From a checkpoint of a small mixture-of-experts model trained on Wikipedia.
Size: 9 layers, width 192.
Experts: 64 experts in each of 9 layers, 48 cubed ReLU neurons an expert, 4 picks a token, a softmax router, a shared expert of 192 neurons.
Training: 589M tokens, 12977 steps.
Below are experts of layer 2 (counted from 0) of a mixture-of-experts language model. Rows are named router (the router's row for the expert), up (a neuron's input weights, with its number), down (a neuron's output weights, with its number) and show model dimensions 96-191. Each number is 500 + 50 x the weight over its row's rms, rounded and kept within 0 to 999. Numbers have three digits each.
After each expert's rows: a language model's description of what the expert responds to; "comes before" lists some tokens at least twice as common just after its tokens as in all text. This comes from a sample of Wikipedia text that the model never trained on. Tokens count by the router's weight.

# expert 36
router:577429425414493385567542516561562468529451529536546510583566569525484640490564561562456455586501578534467527455486529523483494471492499534484498433525518541483500389519562539469434448542502507606420502504542466455423546502485452484443565467446584553423549536421454517497511457515466482513
up0:456559563499577554472470461461525484472485415374559563568423507591469523470502502477532520532543508504537458528445470439458500452461532521521497542508580525517432516555499528436485538472455531518523532548507590535449586487498587516502472548500475370464529429527480528426569429554485495476
down0:530525533521425594415545479461461487565465542427618494532488514476539451423641477511533526477480526546434567493487396496590464558417505482455512529531482502484493493604519496505552488479560522440483521482561435471475439600395563501583595483481506505539591525515498512434458503499501475525
up1:468396471590494514540573519440582488475493411544441547473480551414500511535497466464504543522475616602472531531579524505551530461465488475507523487503444472543506422511538485471525457449570497493489565457450481560533534502348536563484520520487577495517489505497534475472527496460482509565
down1:542446507442513505496482537480528448517529411606605527590418468528523471536599479523560539475500534568559494401585590511409455513601540496648506574570502524499542472476520520423564429438491506583496474418595489472553448556444507455412484393510466576508523539544482483500578585500492570443
Description: Auxiliaries and main verbs right after a subject, mostly was, is, were, had, has, plus table bars and verbs like connects.
comes before: " a", " the", " to", " not", " in", " been"

# expert 57
router:442396432545571467533525419448486484535469527480441541485560433465471573564531490474479418530554426545596503466516575536496493461598558508525416525520546567528551467474590478541549457445565455448530537578489488546549475515519547587481490518467542486513566506450482484579488414479514586445
up10:565479423485530527573532441595495435537454476483456555474545411483510420512471573461461543454488390527522434448514415520557509426436494501482474514436416474575496437526563588586543454534609454530412506445557456507564519578460517559562499461537560468489452573436356590534549597454522537458
down10:472462463444541515557423507507536512493485512506445429426515391510455529498463502394529518543529526511562453497518508587527461481530523563476468441486362442441559452452566484544591469514610490471494475558558463546512513481556507481431495497428478476480561491461456597526446401554508525530
up11:546504455429400462398515474471433491455578521506495486586655374605572398519502493522589561559543452497530572485530518483550502538480528567521444581422585417462427510455426508436573479433533539490545544503525524501502495453530503486457506543444554587531526454428472547541471410528564459576
down11:504437441473455419537487495463464482447540494576380449484606489490495536517556514505548584420475537518497486421459398598539545505507584416548512521529378583533413529406565467491500506489499436503439481446547481561567437466442483477466538506493428454505451462524519407488502494476538414594
Description: Line breaks ending infobox label lines, chronology titles or table rows before the next row, plus opening parentheses and brackets.
comes before: "-", "|", "\n", "The", "born", " -"

# expert 30
router:447441578537422394574431498490368466455466562523451586491542439555431465497571487470430414509513502420496450484448498456540466551503527460550350444505495504490470560448478462522512518547392564498491504513452552449568596440444500450554518500580608551455500449588466570530563459415526491492
up0:511482526551534504456462604411447471535479473494531536562604495468461548462556530495412441507406570434465471549447498621534464487524538492501487492488498357505414488510487551554518453458497536501509503460416535478573445491479405559441422592516505458542501462551483511503418470415486471385
down0:524381550505592532491501467410494540437498531507458517504516467425486487460455399534443471508485475428475476551454511641573437422483519458543507525467492396494509527521519590587518467536573487569513501434471518481507437445488541519486469473530507446570438457485539569464442498431527453412
up1:488534612515583510575501493485441470444456519492435432486474515525495448541531556453537515466525474423516470512544424514499532495504515565497534552443520513506477568462461529504583495500582567607505461564466601449543487612508501490560487485417443498506430368413437588437541504569448488432
down1:537473450512552468531468550464559460530493513521496450435508554480589470531545496553499525462425546427544521601419458486539554545575495467416468615481503489474490522500485489463517473507530513499515409476452371484572497493419547556371501497505450523493419522398538508555539439539456488565
Description: Final pieces of foreign place names and personal names, often before a comma or table bar, such as Hav-ana, Kamp-ala, Fris-co, -ville.
comes before: ",", " |", " (", "'s", " and", " ="

# expert 13
router:594467472557420454516491527515475439499525533388438497445426440443485481557536548493466543466424463506483520537463454560500466479453422458546601406525554451420496554536496500510523439440534468549499465435492512382500581546440513550582418443456530532497478381485450461464448488565492490560
up34:553510545525474554476541522494550399430566500303474517455576531452517580557416476473578473496466508500366527528569520527527409568525464525587504510522470531553599591531490484526537497472427514418532384448523484432472514495485544502467506504464458482537523476619539552398541530533459604502
down34:543480492467469514569594649457515465547458527398413449433511399471424505546548559463548440518543525510534457565571478493502513487542475562386532511495501547530508424487441536625483553459485593552578410495435501500484591404484508536471400494474444597513447512474539562524463422484477541463
up35:564514487549447447424545546417416476402495509555479511477464521482508501501480469469500528449469559502568444530492520457472389531451454485556485511579473450440516508521466492534470522433441439464605553489494526432546549430485489495438510502521488417485554588489499452661586549539515530584
down35:530510501522530570555543535505497542540499558513467488450439513543540571484551394456551642590510507523495509510462435486551489545484446474439399440506554543393443429453541457577514351528569479457568523553512474520551571441519477412433467430453566542495562610475495553502468514459472465554
Description: Markdown table separator rows, blank table cells, and referring nouns such as same, such, world, States, country (of the same name).
comes before: " |", " as", "ed", " was", "ing", "N"

# expert 40
router:629621491592481556416541472492561492571508485402425504424424430525579418515517495537543534498442616581460423479568488537516480495441480458475542433547579463473472592592514513507613435486511483580577493476489462557458576537455504558436513498568575560542495584465554490519461507462418515403
up7:593518520536531491487521394507511457489562455436537530452453493509606378470590465477593594481474609435567529602476528561472585454449521440499565554505503517491509462418532545476503522507548601497511524459480537405490528438513524507434463574476477541541497464556559382424514438438487554545
down7:502541443534453461429492509545519458564491503478435490546484478524486458602558506513509489497520589447562574439523437434465520525462460550492604425466447533567581473506488563531513596402515622596439481480526458515556559479438494453396446533543485492575433484504523436494431531512493470519
up8:529593490555542457424519443447481435524490456501529601466597488490470472541472541556538441571499413498458509450482573579506392603561469504466504574511514503544479530404559480599591525491574480413476579592518443514477532540500374449579550466437496447459450543429495496474484519544518536471
down8:557489425570563427531474472501490553496443454494481511530527481499633542498543438475543508458574517611472540481545447446540425429489481543440512577468544544526506524514432511500567473514468510509483459515466528414521508489599473484575541476466558464541556545443556486586508514428472417437
Description: Ordinal and ranking adjectives and words in headings or infobox labels: first, second, final, last, See also, MPC, JPL.
comes before: " |", ":", " of", "==", " ==", " ·"

# expert 9
router:401514492548418564575515522503560515573485467389458514538569493465478473500590533503527508528534539456508506449513621395540397487473407541558527507555400425472539504459442528558633504447458471522460533467522463593481589489563476473476422572548540507571488554532503452538417591465556543495
up3:420460543506439592543417522464525467404584476531487548484487564415491487563584476442526584541495430484514499473477573499453439614513448544512479478493528481548449463482563578512470483457473404423524471503533487515482423495458503572516431548548510504514532569495497510502424508524601440469
down3:557511510421543562561516515477433539575441546495512481557451413508464361498547534604500526510461504485475418502514434346411364515563430546467521430509501569498535475418566566480488548453536506525543492539466430484462565507602570491586450476542484536587509480535521505499478486484565544547
up4:463574510567472558430454595471496444471505443519483535534511540448470508631537478419453491455521478520480500433527527460480421464502479549498476528569469457441441497495524559534493616482495485489535510524362521485575628575427486564445431479498563472517531453466478458485576567450572497447
down4:492527453624516440472445428440578540526430447419476492427539428471475382479518448491497476560477490554504527465495574434486530490536521438374528562492451546413388579463452460486536411466585541385475418517477524482528492492444420497433490446571469521527492418477535470550451488449507540532
Description: Pipe separators inside dense data tables, especially asteroid discovery lists and election or filmography rows, plus stray semicolons and dashes.
comes before: " ", "\n", " 0", " 1", " 2", " 3"

# expert 12
router:467442559511488581523449475374422487423540534469440580456562443420531563426512550531422538378478472510505506506496538486523442511413476580488460448604577417399433480593558470521511430547493429530450577605466585553488523438450541463493415487491501482511523514497514503602523515446531522489
up22:555510495530438506428528544485500502551539430500419458418557511545486471377489571487469425479525413459530498459471526364531547542401430557482505471508579418489466462569534632560506469474505476498479443489490575459518509512551547538485552589542536488485471469479425475487524475483445439530
down22:490562461602532551475467556584524526506565465581552510570505486471477405456521504495469541524449465434470439509541559502597557485481531432490586535527502478501420520510404447557458380503505444465604498473554434514542516455509591463533505502544552504651438519520549580564481598483560531493
up23:466504526496535460495463569478474467582466433579485503514538456498548409615420547531571447398545515432494553589514560517579412524478506549424483500486532564484477454500502482588506481432454538528423557464490546506371471547504464524616580512528443488509523511519493451495538492488463550486
down23:499429464533491531536514464490544526581498441497521548584531606491507425536509507564492460528482529470486504545495532446516528513543483386485444495528433469444532452516523459473378353491502537497510512603558535498427579498518527523598452561475562462500510409496516471514490490526437529511
Description: Capitalized names of countries, states, cities and institutions, especially the second word, such as (United) States, (New) York, University, American, England.
comes before: ",", ".", ")", " States", "'s", " State"

# expert 22
router:497480486523486426440512535487455552381525499495456464515441521520513477568494465551523572450470499578417555480447492531452435448471469517563456473532536561494427507447534450522459478410504540501540496531448524486531528590425439438417484542584453535550603487447493426484575500502508456495
up22:481521516443533484473411605530499480469573519538476418439475531529486475615551451473596504465461460562463586525486460500480494539605532542576442417515467462549443539413520368478490505544428502462431471522473448541528529522470482533443429513479438444563502570468490516510494483449490452443
down22:549540463514479438543489443528518514420480475484551544430511478502497475524547508504419430435513523449558547451475560544543501479393470486526508526484437551347540534463409614556479487479498517544544455456436468476544409536416487545462601434434462505512485427460434482517572565499429480559
up23:457492524519499468485429589531391570351546473439508430538407516440591544512480548518504512478483469539461536485500575581476521424519459447535464549430551508469477605400554525483466480533481507463508652566495543497397464500438477563515534531568453506536519510547408548541489544527603525517
down23:543552500472506486444534460412426455538466448537571522513449542474468542474489528454551565593510469437492501468501445454503497532475584530523539493555537577490493498445561384422455504442475589427360536489393418507515660554584580505448460557518423500523538497465501437458502464491477442543
Description: Years, month names and numbers in dates, tables and scores, often after a comma or pipe: 1993, 27 December, 2005.
comes before: " |", "–", ",", ")", ".", "),"

# expert 11
router:476542514474499520467471507483499426401559497541439432570461514511422447490506407583437399535479508512458529446464492528524421563422465566496433419447473501526429537481596516561503530574382468550393478607462495499558498466440558430410529481555446484490413554554439513518543508391498567453
up0:422436509548554507516449440388527495514586507461537538526539536570494498528549488508407469524483600522526580540485453518459496470573491560492532483492516512487378528501538557432473486471523513545449444458525497586564521465507585467453466525583501480580580522555553558543543515647452593499
down0:486540564488538549568510500503496473488456559535504444523487503478488483479471419459438490550529515521499508521520492510517553478565561568397522540555554515396385454446498580484432509468489481562393453512398463563530572548468432556467339543594510516577487499429526481527621493493461565586
up1:439548529427474490495520476450533401592595482573442514505563598504424491533558543506545451412473513507483497474478495417516473524521517575540468422445564520493548523481557564530563462480569503549462444559509500435427508486450505585465472546467528415444501561532535407504472568506402399500
down1:431516551527480405426503489494430479570471479475429459464495430467495528549490540587536502526474516512541464460521602551520460475475471477405465463358535483414544507584465493552476458550565488478459471454499356468421451524456518504486424450513476428448435579532493535438441513539498470466
Description: Country and nationality words such as States, American, British, France, and century digits 18 or 17 opening years in birth–death spans.
comes before: " |", ",", ".", " States", ")", "),"

# expert 62
router:479526429393572485492541549485557397490427524513488440576478584494510477505437448541565538452493523479476474517484531551513497479477419523501372521399593511598540434563492527536536648431494432555513599583512481518491451476414448430466560516585534506426515492506450472416576481548537517460
up0:511507463532529468551567539502525532443501466551617462468495476410412419544418525569468517505483408510502454465518612654529498523612497385518531587471518506546587504525476492416502542469500522480460563438425578505452436477468535518460506527521589462490517521554592512563553491469554551458
down0:538482436492432528615573541435364507488420484536493459440508486608482535535504485430391471527424453471392612552543487492567437509473564505533482511522460575534571513520528566477482442492445525464462543423556460489464491558475463467425579434522447553442515464536500426497548536450548454505
up1:579518445541446503552513504577481508576455514453475490516510462524426441506511487495534513449524474568491496415534476495459497489547433488513494627614486358566475500487449486578481546418548445473503516474541544417462449514484436524402497451451513524503512590557520492542526549512598496511
down1:544401586453574542409536575468526453492506417441476519521508457489435513532452503511568425578546482524425501497558575499478534601516453492559424478540518566518520554595499473555436458528564493575542531533553483468498566468446427530480433490458497541567536490551447487555529455432494499473
Description: Numbers in table cells, dates and ages, often after line breaks or second halves of ranges: 27., aged 55, 2004–05.
comes before: " |", ".", "–", ",", ")", "%"

# expert 20
router:510609489401484567505533547505575437478489548536464471449496484502535546564467422438489567510461564531547422493517463561532561452448495507475551436416422503594500536610552405468570497468573518535442474461592486585520467487469503546547524525450595547480531502595419487435460512409509525522
up7:433507499423461520497386502485556447514515466425452564490556510572431545548585533538510621457550461558467472520549591522541463499574432416449576458500493486447520544441407507531518559505543571535449381524586432523463461440415527520573515532475499463459496501507505497528439499513636499464
down7:524558468472491479504498459493519493479480514513442423421486410546430509595544460564495492560472449504535526491493466527506437510517562662515599481638424489443570489490475423520565487533543536484543420511448428446544614588614458476524485466517493545561487544520425494484492425534528562554
up8:466380592415556417518477529318517408481422474527559482478429494533441508606500563437459466473458528480518458563536620523455504540511528474503586554528517502521521566492542528493439529538554476473513462513428616484463484470480528531410399517422550494490469496504497574520553550441516504521
down8:512489483474425537540461441504465524542428444570495605526531447475453456488434585489427505520425495439449533464524604556515551465515446521474419573518547481363575513495481419531436515478472417500520486561529451476472477509534530493544600508477668525504527460566545486489501476461513501478
Description: Small numbers, as digits or words, counting things in running text: two storeys and three bays, two or more races.
comes before: " |", ".", "–", ";", " years", "th"

# expert 23
router:472527516459543446447464574516538491593494561377514424450399470432577545571490449461498492514453458536571546475538493513485513458510544564553517489448490403477570437502431506433544483552485543456522531485463499464470453428427448464511495487343405503424507510498528444510499516536522447372
up7:458507481491491518500491475426475408531485481451564500428493497549558456523512499463515464512559484508501487485584571409408475471511578505501486452451434484494525514447508420603604484555499479429420457559578487567500462530488515515559493531463470427426392511394508485482497439453488520556
down7:522532464554431572499524490518374561519510533535529510560556409429511473486486502514516502550518544522547438514441525595542490546598542487499466498489477536534507584498494515421510557516515395515518488471537489476558400471536413525365584545498479477433405563458533529521509482506457511525
up8:493492569509458439436427614569422507536514501442519499455517524552488490485463469535616507485512452466469524529550491556515468449460452456446519508496584455504537562570539572476509491502546540481499590506503578534510520407518493499594407397326442493480491516542524488509404485418551490480
down8:545526470583417503532530510524576594579530509473462430502498520581507498485478564581619479452453443390526511564526503483533550463558487443398621488481589482495560502512465524458516523467549586467509503488461456518553459554563424524495435445555549502418497531479472493532492586535543537478
Description: Everyday nouns after the, this or their in prose, such as period, time, reason, way, games, years, day.
comes before: " of", ",", ".", " to", " in", " and"

# expert 34
router:498461563455494577505449394578352523519553515407462468551453518473579507565451513528438456437508509569570508462495436527466628529545594516536548497429527543470534549534529573477557481541557486463424548492464524422422503504605444569445479582474564497453414468507413443459599531545576474552
up0:470547478562434616471512440419608556498561521454494501457514491418647580570496458463567479522580478559515539566498455406480527517488520454482530487379531567508405446528529451537540580568517426477442473436551530525417403465472549497425462543434543516437507411466528483397550628513495528480
down0:439467467499543502460459449420503436575527531455515474490446491452457424444558505562439476451506516530548551507493457504436513546487545543445512513523454467397545509476591533476476473448448507478515550453546528397439383518440451488499448476463507657512550515498540465492433531526409491571
up1:433464450494479496508517482414484540549480468514449413501393483446569470456489519484538460354522542590580524466500478431511479438438576509596508510531558414506472618504507497417677503469484552589490474488540575586446520530486534455510529555438502446467535456581432504491444416492369450550
down1:402578530453414548491467562477452473526459579479549450516401435533514472536535596451538558520450519424573639424616478487553495429525437392540481509524490473522501529516473530491512527500438608491406543537476460607467489384457498472491452450528411530551533578505455509457468438548490517452
Description: Common nouns following the or a, naming the article's subject: film, album, team, song, ship, club.
comes before: " of", ",", ".", " in", " was", " and"

# expert 38
router:555566536494430506465486428513503426540594532419497501517384431534389571555497485504541467474437486525485543459550467533543433500520612466561538542484558474500571401443549442546565474512486490527532614548590505416597583411458493517440514509472498490559530463442441508581629558519508527407
up0:389518495520558538417475421520500467484623597510486458616509478460458454534528455544542457560508508557558436565486410504413539511516485469500603532642576543513450464435420488554500458427441577470492481510522547584488503456533584475540599465516548550449548448464472513578535495491558451465
down0:566446529460537549509523481537568574506572445505494465519378566447426486541525469539480361483480543378508512526525430524482568553464454494496545544500495449539498512435437456429417471540524523449470545504440551441522479425552452558536518455520553561450416618550437519532555509460456576436
up1:412574531444455521511541507524487438521523483495444509445421417537520448468512552448483592467464457485621533531468498645563414438462552438518559494435508569484488540529502544493532592506396481460518515581572520496510465485489508490648580472450418435478528499476436480586501537473613536461
down1:546473478555528495456557471520556469573437574410490501478470507479473556631497467516438463467500469574524464558559557523496502521428517526518494574450418399477464486459418517540549474583477512437543511570545490442552469704486481444438470486448504553494551444486513375547483494479552469481
Description: Past-tense verbs and participles after was/were: became, released, named, built, known, arrested; also Died: in biography infoboxes.
comes before: ":", " in", " by", " to", " as", " of"

# expert 59
router:487495509441457455455534433531432459511438457490455493472446473522555401556447469524430427602543470470474480527480523505463526535507426417476464490473535488441463465490540411477482544505421503423556487449493531502563474452510603530446458406466449480474521522524505542497550455486490360500
up0:441489553481522564473482499561437494458454475451517586552563480521491518563472497480548558394523540445534459522523383601466554544502500518581456524461526481457464495412529506485486545461516470500575517457491486449506451509581540485509451560524570420461547517509442498566541609586553414472
down0:546430511487520557501536522635432480562539514433609496459514459536535482586416411484557457575514548375472510505585488586536472525446509553445470520491543502545482441441451349538465562491491525445561489493532537493475548519558469539434460551466456494517432599469417505608487498505432493414
up1:496492517501465455506449492458486451539469486484482608539584465492478457480497522559541524505507517532580446650493416492460507526480536558518587486382494494510591437450495511502431494493486501549451522507536542526594530493467490513361392481493521470494454436477408494530464590447518479521
down1:496482552548463484476539559576495499573464543462519569470454522492472418572469473500518540499549401483494517526595487458493509588535442565582478407428478485378514409468545494501525471535530510539449485522529500497448543603584555523530436556512482528463509530392533569501556475547522424534
Description: Line breaks before headings and paragraphs, and relative or clause words such as who, which, what, that; also endings like rendezvous.
comes before: "\n", "The", "|", "In", "===", "=="

# expert 21
router:499458453475472437542444394538432399524525558464651531440444482519464596495508613471502374559464501521516564517534452503475427446570432507540544477522570442488557464499549499496538508542550505527580607595497483416487552432442479457608461569432487523462519497491502458533565440592495500432
up0:458513470474486393533452623568367487529512409514524467479519467519511468481508475545597510515526500507517570472512506460480571470517491560505559470539537422506388466463477472530484507499463502511500476575605495491443556529456499483493484444633488614558447555461556527476487528493400466539
down0:603524458471579468519414530452568440495498454452511476463530521523512631451557462515567470510530580533537508590519532547470426496466452449451474510520543529492507493473498444479512614396507481532442480432549507427508494499445530533585532484459588541585450489483576515500548422552518464469
up1:399450496437577478500453453359471493547467494466544485414495609510479501523439536523510513534507438491454517474490477396437514494490472494469445452459503480556483513439432458562543585502606515518634456466484463482460478448585480439503493509452532519568490456528526422518515503501517526490
down1:479534409458521421427508453445500509479457496436598544490557533431494519502479541585451478473479437444484487476426543368440502432499473449491500480583511498542452433460532608459496541483535518588549578515523427461480578487521438488408524532502467553470458508516440463501434508620420572494
Description: Content verbs in biographical and descriptive prose, often after was, to or he, such as used, began, built, won, described.
comes before: " to", " in", " the", " by", " a", " on"

# expert 56
router:478453432421501481455511563465583453453482529512496462608530582507463494550436436483527566480482537500447443515487498530531537411410420520480477505404545497516518451556534613483591510382487501560519575501483477567496465527404454577465555437554548556397555525481452466448592530510522582539
up22:542457479457454467478482423454609537503516469503556522454552551595508487462485452591508610484511545585491503396529542574424442506400458473473545514527471539429499523480460487390484557477494488551525522451508491516461486504424464428519416464503539497500539406485527509553540497566425511463
down22:567471410459533462502577589605545579444441528539426501487552415597409499578472506469578561464511501504448510407477487481498459504479559531459417453490506499484524432404538543571561538533460372501510437442480442547529521508413547476382528597545540496492482466477519518511563450598536476490
up23:526450522547412531505509566384494442538399515522538481461546488501521482495473486641531444410423425454523444560409539462567508486573460532604493461568501555498484418464478504393600516541437496552413525533449479449437502515510507502459575532504546506479467486557434439551548505580499511511
down23:392467512521539596444509448512535472462608510566487435543574474477474483480453467443460541457441515476487529493502465458514493507562464497562463594488490523528467465513404491573467503480539557504508640441545436535587535485468509406407505511500494438511524506458385421428522523455497512552
Description: Numbers in tables and scores, especially the digit after a dash or hyphen: 3-6, 2–2, K–6, ISBN pieces, years like 1994.
comes before: " |", ".", "–", ",", ")", ";"

# expert 47
router:470563506548530524490560532444533538492530495519524514543399529421513513393431519584475553554437511579454454529548543450478515567414532518502518592554525513484347540611447472586521535415517492583566432434466480477512562507562448505441483444557512515550496555493497402516481545515468576466
up0:412511494486544526536513571567492569529564453511603534491441509552523419573510528515501456468456541585483464538604433423447578536448519632426414472540433531491483558619458560499509565510476504418416547505569441478584505454452543465560521540430512448474466486535585482489486524571443529469
down0:498473509372576518590447644434498557578438473435460491452469488440494479511527481430469517478475547504518576443485527437513472481467462542506504562470447547535457487557448573537454560471420448549501501582547511575428429494560483491503407493489589576489553501541495480612448472583500490510
up1:488521543432485549550443500503517513494563527439481458442406543514493484560482380558612542513455502572575418623497594582481504542416525527433465635525469529548431583524559487480585546413517622529497490491499500453517521458465529405572506454441501453538447557495531461471521591482509608443
down1:538478513484541520447626529347490501556495471561418457544431577540519400522526587551516540463467585483566516517557498457478465537479540471594555496528491449444435470481546536353560515529507553453505497477470478549547503502573499431543407480543449495493517520534471477522459552461496533544
Description: Decimal points and column bars between numbers in statistics tables, such as 4.8, 19.76, plus semicolons and pipes in number lists.
comes before: " 0", "\n", " The", "0", "5", "1"

# expert 45
router:504493519507467447407473429527516537557596380477463499488452475558512458539529470449522481429488513561532476468505606549532485408443521434543579459450558449481415532520481515531546500488511490522612592467515495460493487506485507562454393499547616545533542487430581435476531497408481405420
up10:479531574499528372437446479395429524557472424503473539441549597472539436540473475427569508497484522423501484522533434532457539521548489388550494541386530537419483437521433555499447553521465447443522541406501506485587477656543572477489473566461505500582475550465515491538498453447551533501
down10:463558553516414462580455533509524510530440539373448560409474555431457496552448512527533495478485563441477498540495448444493560477544498419531486498498519479479542530506463514465559482361515467425553480372459486486492408471527465506454435575449568686440522458471554576488462546526505524472
up11:495610550497512545428504535503532542532542486509510497500434541562505485509578457577526461519451550571510440566486484586478468479439582544473585530547406486520508506498603455445608513443488552515505533495467529490406479489478546473544454494484500447540525617472460453483550482576522509508
down11:473432537549508450536537499534485633502546417480430509439498554536445484513466537458462452531489518398466528457545561527461488505557599590666549481438477460539546592483465465535545445498510484442581494469503472509434464522590516555430469479517512557459502559495487434439504566523525473419
Description: Words in infobox labels, section headings and table headers, such as Senior career, Preceded by, Votes, Certifications, MPC, JPL.
comes before: ":", " |", " of", "==", " ==", " by"

# expert 42
router:420421548468545441523535489492522516484492460515526464481526537533503517513419422465471418459456514508469555526499430385488488558473540597507546458561561428534536427449543466461507500555505484558408551472520530417569534512433471479531365553411581517500493425487463519522548555530540463451
up0:449449419491536509399528565474562444524527472539510564505493594520430501362519572479449440373569419456509484438494554486566462470435468582446568620512531492534569489554488543432472443436510490518426528538393408492516544549493491416464556569559514481507511515566508454534536511471568489547
down0:450456503481545615528572479493481493599562488528486531467461560437446422516486462422410548447446450511565472454533575589530612524444515548496561486437469496466472557478503453531539483545559521540511532577356433520553537408538603459503435501522535535480545512497522513491428536540504496590
up1:438516486529504459496484500491531469522497393562493520576524564590460558514540520521551434476416537441532490571410546513490490498472568434493541533542513425449480600464417507574550450532567515494397478545599469505560484560525512608491520513437579485369392524424489488524464463506464461404
down1:501403650456510477497480523538444496541574430512411464489455530425479619531434469488480480480562562479510530482478460520452550506608462480506534454561524549497479456539574414576476501525552550517421488504586570465527493515645448555516520591478465551507485506484430431525522515620509414567
Description: Endings and words forming abstract nouns, such as -ation, -ization, -ment, -ity, development, education, pressure, safety, usually before of.
comes before: " of", ",", ".", " and", " in", " to"

# expert 39
router:444415455480553565596486464443516504494498479492489503496477667426552483494459489489493466494444450508563524513548474509513548431387463557570499494437489466448499496538540495490624472565524538471497489478520556371450452535546478475458401451454435558489455392535452438456505521493529536515
up0:564484451436563395569531515526570520449573467547542541441468473408601462444487483537524496406509457529546484571427522477441515434543541500499457560472492470558525486539514514455490423437539515540353550433464564422457459462505523452492534635508565578476527462581483512505479502551493468511
down0:574407449517459428501480459498541467470473554476493436545468612529573550411478470547469509503410476539465530542500447494463623491411566485414451502460483411499563504418456502418549563494469553530482599508488439514496551506439481436508470549472483501497479393481509502442526491565482547540
up1:488532540505520510521466451489457481564500461464501442546534585497544523559574526447573474513480476593429464510518601502509639427464610539512424433509423470499472526493543547539457514570498474486432448450486510486457521553424526581519435449415531470484508464553500405539546501477562573485
down1:502578553429535461471500568595515522515551565498470433461550503543528420519435486436469493529459582452536473459484415492481488488490491491575514432412430512524576485562513597527515397487544533540479518447461461518490456571433538479552368440492509599582508578459498518538508564503493464476
Description: Percent signs, units and closing brackets after numbers, plus count nouns like album, team, band, club, season after the or a.
comes before: " of", ".", ",", " in", " and", " ("

# expert 7
router:393434574538552561541400399441460509491578528500455497434553474462399508421448448482441561434475480527515513509539527548580539540433500513439439566489537482501483455555518503534599512521482479479535492577473552600556577522537528473442439529458484526541596539496523552455549541506496498475
up7:480539607620470563518497505486454454544526498414444491453543440509501451481488497442498445380474532459456537434442392545512601539532453503535437623444508525471496465584502493478477557455518486523452553600568469508496416452476541498435528519583431460538579491538597526529477550499542474500
down7:596484444538480520501467418444548486521504606418426497513588445525436442477542521505528463424547456555470505465469517459513610452512431509473543566574509428474484469546569481525663508510560516455535414448529415548546465479440527515476556485553450509593490557444545430555473600576445611402
up8:531576454540601588543495512466418538502513451512439520464503546395350531480547511560569549476553470448513496587529461558567517518453493449392443462555463427528510545536513498488472502512542585498577556464448486415621412504445430580529555532497492448561528474458403459513413444594532494604
down8:529431421529523412491462530578409553520441446512436561449588510480520593515479540509472551545531457478543477435519432546597535533496466572481506436486480470518516525475543514523560492526586515564458503605534483510533524521540581426590452500425452501508484499425431544504514490435508521465
Description: Capitalized name words and abbreviation pieces in tables and lists, like country codes (KSA, NGA), University, km, Field, ZIP.
comes before: " |", " of", " (", ")", ";", ":"